Experts of a small language model.
Size: 11 layers, width 192, vocabulary 10759, 47.4M parameters.
Training: a variant of SOAP for the experts, 667M tokens, 7336 steps.
Below are experts of layer 5 (counted from 0) of a mixture-of-experts language model. Rows are named router (the router's row for the expert), gate (a neuron's input weights, with its number), up (a neuron's input weights, with its number) and show model dimensions 0-191. Each number is 128 + 24 x the weight over its row's rms, rounded and kept within 0 to 255.
Before each expert's rows: a language model's description of what the expert responds to. This comes from a sample of Wikipedia text that the model never trained on.

# expert 13
Description: Mid-word letter pieces. Single letters and short pieces inside uncommon words, often accented foreign names or Latin species names: Pál, Cávado, subobscurata, dorsal, lacquer.
router [101 159 150  97 124 130 162 117 137 144 122 146 164 155 136 162 127 166  77 157 128 156 103 126 111 102  74 133 148 138 100 145 141 135 110 196  83 134 171 138 129 140 143 129  96 153 134 132 107  86 113 138 121 122 142 139  96 104 114 136 123 118 135 149  77 136 149 143 141 102 172  96 135 134 103 113 155 141 166 100 163 105 127 135 100 111 125 154 163 113 116 157 130  88 163 104 121 150 105 143 164 104 129  73 143 134 148 132 116 135 150 134 106 124 134 115 135 101 134 104  66 125  71 148 146  90  81 131 131 156 142 137 168 153 150 185 122  97 115 120 117 138 151 179 105 127 109 106  93 118 164 136 127 141 121 159 143 121 143 103 156 139 151 122 144 114 153 105 139 124 150 109 108 126 138 162 110 149 131 144 135  91  93 151 135 126 137 182 116 119 138 100]
gate1 [127 143 134 105 112 138 137 156 130 117 143 128 120 139  78 155  90 121 118 114 129 146 164 109 118 103 120 143 173 127 164 189 100 155 133  95 103 140 145 104 100 156 118  89 147 149 113 148 171 163 124 163 148 139 152 102 156 132 162 138 130 142 108 139 109 163 118 112  89 111 111 118 104  92  97 109 138 126 114 165 105 112 131  79  77  67 105 123 132 161 122 168 137 129 143 121 133 166 109 142 159 124 161 110 121  98  97 170 105 142 116 133 111 115  99 157 126 117  97 108  82 106 194 134 110  90 105 103 150 120  96 146 107 175 142 149  98 106 137 121 148 147 158 141 104 132 124 166 156  97 173 111 109 110 132 128 116 111 125 131 128  95 147 108 139 148 157 177 125 161 153 101 104 117 157 117 120 113 152 143 126 102 134 101 147  97 126 104 137 143 117 121]
up1 [110 138 149 149 117 139 131 154 136 142 117 175 151 138 122 169 203 139 116 169 113 145 107 145 107 102 152 147 145 127 160 178 138 102 135 133 197 129  88 151 107 117 135 124 112 111 105 151 151 133 139  69 107 165 151  75  94 143 163 147 139 121 118 159 102 115 168 122 112 106  82 138 103 127 147 118 170 128 129 142 129 111 139 182 149  93 138  93 142 126 122 148 128 123 119 163 100 151 106 140 131  96 103 106  91 134 132 140 138 130 151 130  90 136 117 136 138 104 124 128 141 124 101 118 144 141 111 149 144 152 114 144 126 174 113 105 148 154 131 140 136 127  94  97 131 137 163 156 149 111 127 180 106 125 160 133 149 139 134 112 120 129 129 115 111 113 146 141 114 160 151 124 127 119 133 121 154 139 109 126 165 172  74 100 114 119 111 205 107 104  69 116]
gate2 [131 136  59 135 131 160  92  89 145 130 118 145 134  94 113 113 119 128 112 124 140  73 101 133 176 113 151 139 182 165 105 153 125 124 180  94 109 121 106 134 165 120 122  81 126 102 150 117 102 101  85 172 135 140 150 122 140  98 164 148 145 145  87 156 139 146 133 103 110 156 131  81 100 123 138 150 157 131 120 111 118  94 120 145 159 125 119 148 139 108 129 121 133 122 131 142 136 118 130 103 140 107 156  84 128 145 130 101  61 113 100 123 162 119 122 141 140 141 185 153 105 134 101 142 120 151 128 133 102 132  61  61 114  85 120 113 121 109 158 170 146  84 167 118 128 100 152 111  98 125 136 124 141 125 125 126 142  82 135 130 164 154 147 142 166 116 118 120  97 123 150 130 146 124 100 145 179 126 127 140 110 102 126 122 109 131 121 108 130 117 125 134]
up2 [159 149 158 129 153 148  70 111 127 134 110  91 114  79 159 128 142 111 110 120 124 111  85 158 137 131 169 163 108 119  81 184 126 135 124  70 127 162 110 108 171 157 122  77 138 121 116 155 141 117 115 167 147 161 142 119 125 101 139 159 127 141 111 169 130 114  94 159  89 137 122 107  93 135 145 110 114 121 134  86 119 173 166 141 111 161 160 115 112 106 118 150 124 114 133 105 129 124 121 121 137 100 144 125 138 134 143 112 124 117  96 109  98 113 121 175 106 121 167 142 105 123 156 154 127 127 165 163 129  78 123 120 137 150 137 140  69 118 144 124 126 115 123 128 170 140 146  79  84 138 145 106 129 134 148 138 127  95  97 142  52 173 105 141 136 105 116 146 126 125 152 123 129 162 143 133 121  67 126 119 128 115 149 152 119 126 132 128 108  98 151 128]
gate3 [135 154 102 122 188 116 161 122 154 136 134 133 136 160 131 154 151 160 145 130 125 117 147 101 127 127 147 133 133 171 160 122 106 129 127 105 108 102 152 112 108 150 151 123 144 134 126 129 106  99 137 119  97 147 117 153  93  94 128 130 160 111 131 122 142 164 120 123 118 150 147 107 100 131  86 164 130  99 118 136 131 132  92  91  97  91 114 109 125 113 134  92 112 154 123  99 103 131 141 118 146 100 141  97 132  89 168 111  79 178 181 134 126 100 100 107 196 125 134 116 112 171 119 105 124 128  60 173 117 160 102 106 137 143 143  99 191 135 179 149 119 130 138 112 121 112 126 149 137 140 117 109 113 141 111 103 105 104 135 170 167 128 186 132 125 117 130  94 135 169 163  99 109 141 143 132 129 114  88 122 135  87 102 149 165 146 140 144 163 138 140 113]
up3 [127 139 115 129  88 124 102 109 134 124 121 129 144 128 121 136  78 128 169 142 135 135 106 169 106 152 132 133 122 131 116 166 119 142 141 162 135  97 118 140 133 137 108 179 140 141 122 135 152 141  90 151 102  91 135 114 202 121 138 125  92 109  93  86 150 108 131 136 137 137 139 147 104 129 163 146 139 153  99  85 127  90 139 150 104 114 135 189 118  95 134 151 137 154 136 127 113 112 133 156 105 135  78 122 124 137 132 113 159  92 101 163 143 116 152  88 113 131 150 109 148  89 111 155 120 144 144  68 141  77 127 136  93  75  98 161 125 115  89 138 130 121 106 134 158 184 136 127 163 109 139 148 125 114 153 162 150  93 116 102  83 122  71 126 145  94 119 149 123 121  96 123 128 152 122 120 110  86 147 107 132 144 133 136 117  81 100 127 160 101  99 118]
gate4 [139 177  99 101 112  89 133 129 182 105 129 146 175 135 130 150 108 148  94 121 124 139 119 132 108 208 119  61 108 119 136 104 116 106 114 120 107 111 145 127 120 151 144 136 137 103 166 133 119 115 155  94 182 105 141 123  58 117 110 133 104 119  85 107 152  88 157 127 177 150 143 160 156 121 132 130 132 126 112 177 130 176 107 133 116  76 113 104  75 129 164 151 115 132 126 123 118 140 148 136 145 163 138 105  79 116 133  64 173 122 158 157 111 115 126 107 137 121 124  97 114 140 147 162 132 150 121 120  89 147 152 141 141 115 136 123 121 157 130 124 135 139 164 113 123 184 143 117 104 121 106 147 169 150 107 153 105 120 114 151 122 116 152 113 137 114 114 156 119 125 119 121 160 128 114 164 132 146 113 128  87 150 120 149 120 118 123 120 114 125 101 138]
up4 [130 129 119 131 121 170 102  89 111 132 108  83 132  94 132  83 118 108 144 118 131 123 133 131 149  87 146 158 116 112  95  94 131 156 146 134 125 121 129 134 127 137 140 128 145 144 140 102 109 110 100 107  99 137  89 164 156 164 137 106  91 119 119 153 119 180 150 106 103 136 142 106  69 111 101 143  94 135 174  94 116 154 153  82 141 134 112 142 136 145  96  99 151 148  69 151 116 117 112 123  94 111  84 126 137 137 130 149 105 134 137 109 115 148 103 113 132 177 153 118 153 103 133 116 106 128 138 129 180 106 100 114 139 141 118 130 115  58 105 160  93 155 102 149 151  86 108 126 140 123 139 104 123 125  88  78 131 111 173 118 137  92 155 168  94 188 102 107 135 123 105 137 153 126 121  88 145 113 131 112 135 105 134  95 162 157 133 107 136 136 144 128]
gate5 [136 181 164 136 127 108 106 137  83 156 149 122 141 105 108 110 127 151 111 138 128 101 159 121 162 109 112 158  87 133 169 154 147 152  95  93 130 166 139 156  49 106 159 158  75 154 157 127 108 135 114 113 101 120 132 111 100  70 132 152 105 147 109 174  84 100 157 147 161 137 146 128 167 148 120 131 159  80 126 145 129 107 163 147 123 115 167 133 104 165 135 150 149 104 135  96 124 164 111 135 126 163 161 163 139 133 145 183 152 107 120 147 129 150  91 137 126 138 133 103 134 148 105 102  89 137 131 105 139 161 104 110 110 143 113 142 121 105 140 139 125 133 108 111 160  98 138 114 152 153 127 143 145 134 130 140  85 119 132 130 107  96 129 162 158 141 135 125 150 135 148 153 106 134 106 144 119 116 101  86 112  92 116 159 110 119  81 140 148 134 156 129]
up5 [134 152 127 120 128  80 119 113 143 124 133 134 128 122 138 139 167 145 120 130 142 132 133  95 138 103 113  97 101 137 137 133 128 169 131 145 125 107 121 116  58 146  93 160 132 133 117  99 121 113  98 132  89 115 134 158 100 112 145 151 106 123 103 155 103 138 111 135 105 173 168 123 150 140 118 127 151 100 107 185 115 121 157 168  98 147 130 117 116  79 163  85 174 144 131 139 117  52 144 121  79  95 134 133 134 107 117 151 150 152 119 176 137 139 102 145 106 125 123  82 136 138 133  99  66 108 171 117 151 135 117 122 135 114  91 153 172 141 139  86 124 121 107 124 127 108 136 147 162 107 169 169 173 136 127  96 109 100 116 100 127 132 129  91  96 150 115 116 103 131 132 171 171 148 127 123 140 128 161 122 136  91 108 131 110  95 138 148 121 119 133  83]

# expert 19
Description: Word-middle syllables. Middle syllables of longer Latinate words, before endings like -ation or -ed: Consumer, irresistible, Responsibility, unanimous, constitutional, oriental.
router [109 171 147  86 118 142 143 102 118 145 118 141 141 181 116 141 119 175 147 108 122 121  79 131 105  92 115 101 132 145 108 166 151 211  98 106  98 113 128 162 133 113 123 145 116 118 133 108 127  94 149 118 111 122 132 191 120 107  92 133 121 131 154 125 116 125 140  91 158 111 141 109  87 140  98 114 140 179 158 119 115 101 166 107 122  74 125 183 161 141 117 139 122 130 136 127 104 163 124 146 139 136 134 105 127 102 140 116 128  92 122 158 136 104 165 137 147  85  78 113  97 137 121 116 136 104 102 123 173 157 119 123 134 134 106 151 105 109 130 124 103 132 164 138 114 145 161  82 119 147 158 141 114 134 145 146 154 108  98 124 143 137 158 112 127 106 171 111 160 126 107 109  73 134 152 172 116 155 111 108  92 113 105 144 148 119 133 161 120 109 159 114]
gate0 [ 88 100 139 127 135  95 158 125  93 155 125  98 139 121 140 115 145 131 108 160 165 156 138 133 144 144 127  88 128 102 102 148 139 128 126 118 138 104 116  99 155 118 120  98 174 123 123 112  78 146 149 102 150 146 166 142  97 125  89 165 109 123 161 145 133 120 112 150 166 122 147 110 144 106 121 115 152  84 134 115 122 118 148  90 131 120 140 131 168 149 138 142 102 120 122 146 151 112 117 142 122 108 113 152 109 132  94 153  57 141 131 184 162 133 141  78 132  75 134 135 120 122 137 104 111 146 120 139 122 151 123 155 130 151 116 162 119 128 109 127 114  83 160  82 143 134 168 151 130 176 163 183 122 173 165 117 129 111 126 119  98 104 140  93 100 149 157 140 111 138 143 121 146 164  62 194 115 137 108 112 106 114 119  93 150 101 113 105 133 123 126 102]
up0 [126 128 156 125 141 134 120 105 133 119 118 113  96 164 120 156 185 112  92 131 134 198 160 147 136 107  92 106 116  80 143 129 156  79 121 109 140 129 105 148 133 118 123 122  86 104 112 151 140 136 134 114 124  86 112  91 142 134 166 133  86 156 142 140 133 143 106 130 120 103 144 137 110 127 200 112 134 139 104 124 142 106 103 121 116 105 120  90 117 132 121 139 122 131 133 149 134  99 149 159 125 121 130 128  95 135 138 146 141 131 175 102  65 144  84 139 129 147 128 145 102 124 135  99 141 123 150 123 103 129 165 120 151 149  51 142 106 108 119 121 144 124 147 160  91 120 114 142 113 149 157  88 169 118 117 149 121 116  84 156 118 137  79 125 174 107 136 130  54 132  98 157 152 130 158  98 123 146 144 123 103 103 159 100 140 158 148 168 125 123 139 151]
gate1 [102 140 104 104 136 148 162 126 100 126 164 141 124 109 141  91 123 163 134 126 124 120 148 130 127 180 130  89 139 151 131 131  97 155 119 105  83 127 132  83 111 118 114 140 125 125 103 103 109 115 111 150 177 108 142 114 116 151  93 125 131 160 149 144 151 130 167 146 143 112 178 121 142 113 122 144 133 154 100 166 156 122 172 136 144 136 161 184 109 119 125 122 119  94 106 121 121 165  99  82 126 173 126 167  95 125 139 136 144 113 161 125 118 152  96 184 117  73 117 147 100 104  88 121  92  89 158 134 143 114 124 140 129 114  81 108 137 119 124 134 114 123 114 143 140 125 132 138 152  94 111 183 148 112 157 138 115 112 126 151 176 110 136 119 149 129  99  65 145 151 107 119 114 134 105 187 133 144 119 124 143 133 122 151 192  91 140 123 104  90 136 137]
up1 [150 109 104 139 147 143 101 114 130 123 143 145 130 141 119 116 132  59 116 113 125 157 126 104 151 134  84 122 125 131 142 140 151 135 111  99 136 125 112 111 126 108  98  95 148 129 125 129  87 100  93  89 174 104  96 139 129 180 111 140 143  81 170  95 149 110 126 108 140 133 121 117 111 129 137 167 118 119  92 144 140  86 109  87  54 118 117 148 107  73 123 118 109 100 199 135 162 113 149 136 159 170 145 159 127 148 139 113 122 176 153 160 100  81 121  98 161 109 126 109 125 119  95 126 102 128 110 124 149 145 141 137  94 133 143 149 129 119 135 104  95 146 120 154 148 149 142  88  87 141 134 127 147 156 164 115  79 139 147 122 131  83 109 143 168 119 127 132 103 147 125 150 137 127 141  95  81  98 112 131  97 135 133 128 161 148 124 153 144 113 115 101]
gate2 [142 110 117  81 202 132 149  76 122 110 122 118 128 142 169 138 118 144 169  89 115 135 112 109 124 111 163 133  95  95 132  89  99 160 126  92 128 142 110 154 124 119 125 182 150 115 149 132 108 120  94 130 133 135  93 150 139 145 127 140 145 132 138 124 110 140 154 137 111 115 140 133 172 101  76 118 141  82 143 144 129 140  99 105 108  99 116  78 133 166 129 115 133 107  99 120 146 154 144 116 165 103 147  96 101 141  94  98 163 123 130 163 153 119 140 138 150  92 126 151 124  99 116  96 136 131 125 110 150  82  92  82 158 158 126 162 119 105 122 145 123 113 118 109 117 128 129 159 159 171 149 107 123 140  94 121 133 114 123 170 129 113 129 156 123  95 179 120  91 115 137 115  90  79 150 136 119 179 144 116  74 149 116 115 135 128 137  90 145 121 107 156]
up2 [171 137 127 110 130 161 104 176 104 112 147 119 184 133 122 120 143 136 127  82 123 123 167 160 132 130 144 118 100 161 128 119 172  86 116 158 106 125 107 133  91 133  93 121 137 139 143 125 126 120 120 162 161  97 116 115 149 144 180 125 123 166 103 122 123  95 142  91 120  81 155  76  97 173 143 115 133 140 104 141 127 110 168 140 144 156 110 132 152 151 115 106 127 116 112 109  92  75 154 120 143 122 134  85 153 114 142  94 140 140 108 151 148 152  98 106 130  82 125  96 103 111 117 138 102  91 142 190 137 121 155 140 112  72 100 140 112 147 127 144 158 128 140 115 116 151 179 136 128 139 121 106 135 145 137 137 155 162 133 133 126 135 147 134  83 147 153 151 168 124  95 129  82 147 157 101 169 142 118 140 121 160 121 152 140 131 145 127  87 114  84 138]
gate3 [115  96 149 124 129 104 133 109 139 112 145 120 121 146 143 156 147 160 177 147 143 189 159 139 141 132 152 136 129 125 114 137 158 131 113 115 147 163 159 149 152 161 142 148 161 135 141 103 140 114  85 105 109 179 130 162 146  74 146 117  96 123 164 115 137 147 144 115 168 191 111 108 130 138 109  90 106 126 139  99 131 193 159 109 125 121 111 177 143 143 104 119 137  81 107 171  96 163 121  94 134 117 151 145 154 115 119 137 153 135 107 145 136 127 132 141  73 126 146 106 139 126 168 113 150  61 127 157 132 116  74 138 159 136  92 106 157 120 149 126 108 171 140 110 115 117 128 177 184 110 126 111 128 142 143 144  96 111 130 151 131 167 141 152 128 119 162 123 113 137 147 137 146 143 138 117 124 105  82 122 105 117 147 165 108 132 126 130 130 127  92 119]
up3 [111 134 107 160 165  91 124 115 102  98 111 109  93 153 141 161 105 108 134  93 151 145 179 149 109 145 100 132  95 171 141 127 105 140 133 160  94  87 171 127 143 130 141 110 125 167 104 129 121 132 162 143 150 122  96 165 140  81 146 132  84 143 116 121  95 133 138 105 156 133 107  98  95  51 116 109  84 151 138 136 133 159 131 151 109 163 115 113 111 101 116 138  79 141 106 124 106 152  99 106 139  49 137 154 150 115 130 104 116 137 134  90 129  87 160 127 146 143 123 163 118 125 104  93 114 103 109 142 118 129 128  94 118 144 122 171 118 144 128 143 141 132 135 155 108  94 113 123 151 124 147 132 119 114 169 119 142 145 132  71 162 127 134 151 122 139 137  96 122 121 133 139  99 119 135 150  99 111 111 116 139 105  99  71 115 153 110 150 154 137  92  98]
gate4 [149 118 107 130 120 114 101 111 106 103  99 110 121 127  98  90 114 128 156 144  43 121 141 142 123 109 151 119 144 100 200 102  83 124 131 140 132 151 157 128 122 132 131 168 152 155  88 125 137 122 118 137 119  82  97  70 144 143 114 103 111 158  76 131 125 118 107 129 147 103 136 129  91 139 137 154 115  95 115 106 152 109  98 124  91 120 135 142 142 116 111 142 124 118 157 133 116 147 125 122 119  84 106 133 130 128 159  93 142 120 123 105 150  84 149 107 147 120 141  54 161 168 162 143 124 125 113 120 119 144  87 116 129 131 122 127 146  87 125 116 158 149 108 157 112 162 125 133 133 108 155 125 133 177 140 136 190 161 130 126 116 138 173 118 160 140 172 109 104 140  96 153 187 139 130 132 114 107  84 124 118 108 169 107 137 109 141 138 142 158 127 127]
up4 [106 106  99 151  92 148 152 113 135 155 114 143 113 137 159 182 104 127 131 169 119 154 115 131  87 100 160 127 106 147 140 134 153 134 144 143 113 120  81 124 173  63 171 164 120 112 119 153 137  97 131 158 148 114 129 140 115 137 134  96 142 105 123 155 122 120 104 170 179 133 142 134  97 146  98 127 145 113 147 184 106 131 106 154 131 117 115 141 140 129 171 142 175 169  69 134 161 102 137 148 103  91 108 156 118 147 100 169 122 132 129 125 109 150 169 133 140 128 132  86 101 112 112 113 118 131 125 119 118 102 110 160 123 106 172 135 136 158 111 132 121 102 114 136 100 131 107 142 144 119  96 129 125 116  85 152 156 119 130 110 147 162 165 128  95 132  74 126 179 124 143 114 131 107 139 136 197 127 147  87 119 144 125 114 115 183 150 136 124 110 122 128]

# expert 18
Description: Foreign name fragments. Inner word pieces of non-English names and words, usually after an opening consonant, such as Zw-ass, Gw-enn, Gu-ang, Dav-on.
router [103 147 128 117 110 144 150 117 121 126  99 148 172 135 119 163 129 139 114  73 133  93 110 110  91 130 118 107 151 155 123 140 165 131 121 135 107 150 156 151 129 120  64 139  86 146 156 125 129 110 130 113 115 108 114 132  96 128 129 124 113 110 120 115 125 139 131 118 155 118 152  87 125 110 137  94 143 162 133 146 138 114 126 139 151 130  95 135 174 116 151 147 151 112 168  78 145 146  89 138 129 112 135 118 133 155 119 105 134 105 128 118 115 173 145 113 121 101 102 118 127 104 118 163 132 118 119 165 151 134  98 115 176 179 150 148 141 121  95  89 103  90 165 210 133 128 119 134  57 138 143  99 130 135 133 131 181  95  98 133 133 156 143 120 126 103 114 164 143 109 153  82 132 117 136 143 155 182 113 119 128 115  97 132 158  91 141 167 117 128 136  67]
gate0 [139 109 106 112 149 150 165 151 136 155 115 148 116 118 124 147 162 151 140  95 142  92  97 137  95 152 175  98 109 134 176 111 155 131 102 151 144 124 121 147 168 150 108 141 125 107 142  92 111 126 121 102 138 160 130 113 157 115 105 105 144 101 136 117 112 146 134 153  76 157 107 119 117 165  85  86 107 135 133 159 109 124 142 139 142 163 125 128  81 142 114 152 137 146 157 123 112 141 130 129 124 143 127 132 131 128 106 103 116 104 156 112 168 153 127  80 143 147  94 127 117 165 129 179  81 174 122 126 178 132 149 153 124 117 156 131 154 147  96 117 163 129 156 120 121  88  90 109  86 113 142  90 153 141 179 117 146 119 107 111 127 173 120 101 111  90 126 123 146 136 154 173 119 121 117 138 141 131  88 116  61 144 139 146 139 153 148 159  99 151 106  82]
up0 [115 132 132 149 140 138 107 131 119 119 125  62 134 199 123 133 115 117 153 149 145 147  80 158 110 134 161  86 175 133 180 126 160 101 102  94 132 106 130 163 123 139 150 127 105 125 171 164  89 108 132  95 105  92 130 135 112 122 139 146 130 157 133 127  88 170 127 148 128 142 173 168 127 123 138 167 115  97 136 134  89 120 114 142 110 106 165 117  78 159 158 100 102 131  98 134 117 115  99 149  75 122 143 132 135 120 137 172 138 154 161 101 147 111 131 146 126 136 114 151 111 150 123 161 124 120 137 121 117  93 114 131 139 125 121  86 121 140 149 112  97  55 108 133 108 141 155 137 151  95 118 168 133  94 185 117 116  93 118 137 134 127 144 106 100 102 119  90 104 121 157 132 155 110 138  99 130 142 104  97 126 123 112  97 116 157 166 132 126 103 126 137]
gate1 [ 80 122 127 107 124 137 163 126 126 196 139 145  94 154 133 152 144 147 145 122 116 115 167 105 144 127 140 127  97 139 158 145 124 108 101 117 130 130 188 161 125 127 157 105 127 144 130 110 142 141 102 133 148 133 117 131  99  90 104 130 101 117 135 136 131 122 161 139 116  99 122 136 156 127 150 135 135 157 187 129 138 106 116 137 118 174 128 133 119 122 157 137 147 144 180 156 140  86 123 104 136 176 102  98 145 123  89 133  84 115 151 124 140 114 140 165 132 179 104  93 140 136 151 126 123 120 110 129 126 110 138  95 143 103 107 175 130 141  78 111 139 148 158 156 116 157  49 133  68 147 109 131  93 124 117 173 108  94 141 128 151 127  93 115 124  68 117 127 127 118 121 144 176 134 133 123 156 154  83 151 137 177  97 122 128 159 136 105  99 128 136 122]
up1 [134 158  79 102 128 174 113  97 109 174 144 173 153 125 123 129 158 133 141 130 145  99  98 136 127 122 114 149 128 127 133  93 135 123 149 157  64 147 116 102 166 126 104 121 126 137 128 114 141 141 177 186 165 100 166 160 165 103 132 106  98 114 164  91 102 111 104 152 145 158 140 152 105 156 136  97 125 130 116 120 106 141 116 162 142 137 160 139 110  75 110 108 123 152 122 116 110 117 153 155 105  89 114 137 105 161 114 135 119  68  95 144 141 148 117 105 153 146 109  89  97 100 159 135 126 163 150 142 151 120 135 114  96 144 104 114  82 116 116 109 136 103 142 105 103 136 143 156 109 104 139 116 142 124 128 134 118 108 149 129 151 161 128 126 146  98 136 112 139 123 127  87 135 189  94 151 123 109 145 107 110  71 145  99 115 152 116 107 158 128 133  75]
gate2 [124  80 106 116 133 161 157 136  94 104 144 100 159 113 152 133 128 164 109 134 137 106 131 135 106 129 123 119 139 170 132 130 149 104 152 119  92 128 118 127 153 142 134 111 155 153 153 103 141  81 121 110 151 138 121 149 166 118 133 117 135 146  85 111 108 111  99 124  93  72 124  98 119 146 132  70 102 141 127 128 147 119 145 140 162  94 149 158 144 123 115 137 120 110  90 172 175 119 152  96 109 107 111 129 129 111 141 148 149 154 132 138 123 128 104 167 131  95 116 169 142 146 151 121  72 109  89 146 143  99  45 131 125 145 120 101 106  92 148 148 102 101 102 180 117 126  87 116 122 110 196 120 129  85 145 138  84 133 139 123 145 188 146 144 106 139 103 123 142 149  89 110 124 120 147 123 155 111 124 103 131 111 137 116 122 119 101 118 127 113 157 175]
up2 [ 96 111 114 111  90 131 141 163 149 143 138 113 127 121 137 140 120 140  62 112 109  99 130 144 158  88 121  94  93 129 107 128  88 105 121 170 151 106  93 105 123 140 148 109 138  88 144 144 120 113 156 145 132 115 110 156 153  94 122 136 132 125 167 151 144 110 128 163 123 143 117 140 159 120  92  98 122 121 195 175  99 152 145 113 103 110 172 128 159 130 115 141 124 102  79  90 143  60 150 126 140 171 147 135 153 121 136 129 104 100 120 120 127 143 126 124 140 105 137 109 100 133 130 125 186 139 153 143 152 106 134  72 152 128 152 154 136 131 109 143 156 103 124 136 175 133 153 175 149 101  98 135 143 126 125 143 150 149  97 116 105 107  91 154  78 159 131 101 123  86 131 133 146 172 113 138 146 110 157 123 127 115 150 114 144 108 167 115 160 103 134 167]
gate3 [115 106 124 146  91 138 126 132 135 152 114 150 143 129 116 135 130 138 174  63 159 125  90 107 143 141  71  78 150 127 124 139 135 140 126 141 112 154 140 113  99 164 106 137 121 107  91 103 126 138 145 172 125 100 107 109 169 127 109  73 200 120 139 123 164 153 128 126 114 120 173 171 115 102 126 140 112 137 139 134 119 149 158 119 127  97 101 101 121  97 152 120 142 131 151 164  85 147 148  93 104 153 176 184 126 112 121 148 141 139 100 104 103  87 110 108 124 138 111  85 178  85 141 124 149  96 147 149 132 146 146 120 145 137 103  77 136 121 143 111 139 132 173  78 151 165 117 151 159 111 141 142 136 134 129 137 130 120  84 137 111 131 131 190 128 144 124 107  91 134  94 138 114 128 133 137 123 143 113 148 105 127 137 132 107 153 128 132 154 153 136 163]
up3 [114 116 163 155 127 150 137 145  99 120 193 115  99 143 164 146 126 185 133 103 129 117 142 143 120  94 143 157 131 132 108  88 106 144 106 155 106 117 162 104  95 119  61 144 110 141 162 128  97 158 127 125 107 158 143 138 103 117 131  98 161 161 122 132 118 123 133 118 124 146 130 134 119 154 164 102 131 121  86 150 117 154 147 163 124 140 121 124 106 140 167 120 146 147 136 117  86 122 127 169 152 113  76 115 125 127 109 122 132 134 129  87  74 115 155 106  96 131 103 198  95 119 128 104 139 119 125 120 152  88 116 120 126 105 150 191 124 126  81  87 137 103  88 162 130 117 132 118 150 157 125 107 126 136 162 167  99 186 118 150 146 124 152 129 142 129 125 105 168 140 124  73 124 137 137 102 130 114 106 110 126 105 102 135 109 121 133  97 109 178 132 116]
gate4 [100 131 102 152 158 125 116 143 103 124 122 122 135 143 135 128 144 126  90  93 120 145  98 121  87 114 130 148  99 125 109 151 177 136 168 114 109 143 147 196 103 142 110 121 129 126 151 148 106 133 111  98 138 107  96 133 103 113 143 131 153  80 115  82 179 145  69 174 150 119 169 137 142  95 117 120 155  94 126 159  80 131 179 104 136 124  83 104 149 124 156 116 111 125 114 145 131 153 140 129 118 121 130 144 103  78 140 166 177 139 163 119 128 140  84 137  93 153  91 158 181  86 114 134 123 110 119 143 153 128 156 100 156 110 115 140 106 100 148 124 149 141 110  95 153 141  89 124 117  95 110 111 108 105 148 105 101 108  97 141 138 137 146 124 106 116  92 111 156 135 148 122 147 133 145 144 151 128  90 122 176 104 122 113 123 109  94 100 101 105 121 110]
up4 [146 153 158 128 116 107 140 145 137 143  96 163 123 145 122 172 116 121 160 156 104 157 152 117 127  89 122 134 162 102 139 139 100 127 157 170 135  73  97 124 140 133 119 141  75 123 122 128 115 114 135 116 126 124 139 158 123 146 139 172 123 117 153  83  96  87 137  98 153 130 135 112 143  59 154 139  99 112 117  85 129 159 109  99 138 146 149 115 108 132 101 118 109 151 131 100 184 152 154 123 110 160 148 180 218 142 142 144 133 124 132 166  89 123 184 162 145 128 126 129 156 134 119 142 186 146  94 113 133 103 142 115 111 124 125 133 135 134 144 155 139 121 118 149 112 163 128 100 157 150 123 170 144  94 114 122 146 140 117 129 132 122 124 140 109 143 121  93 139 134 117 119 189 121 125 143 118 107 107 139 145 142 144 125  67 109 151 139 146  88 150 126]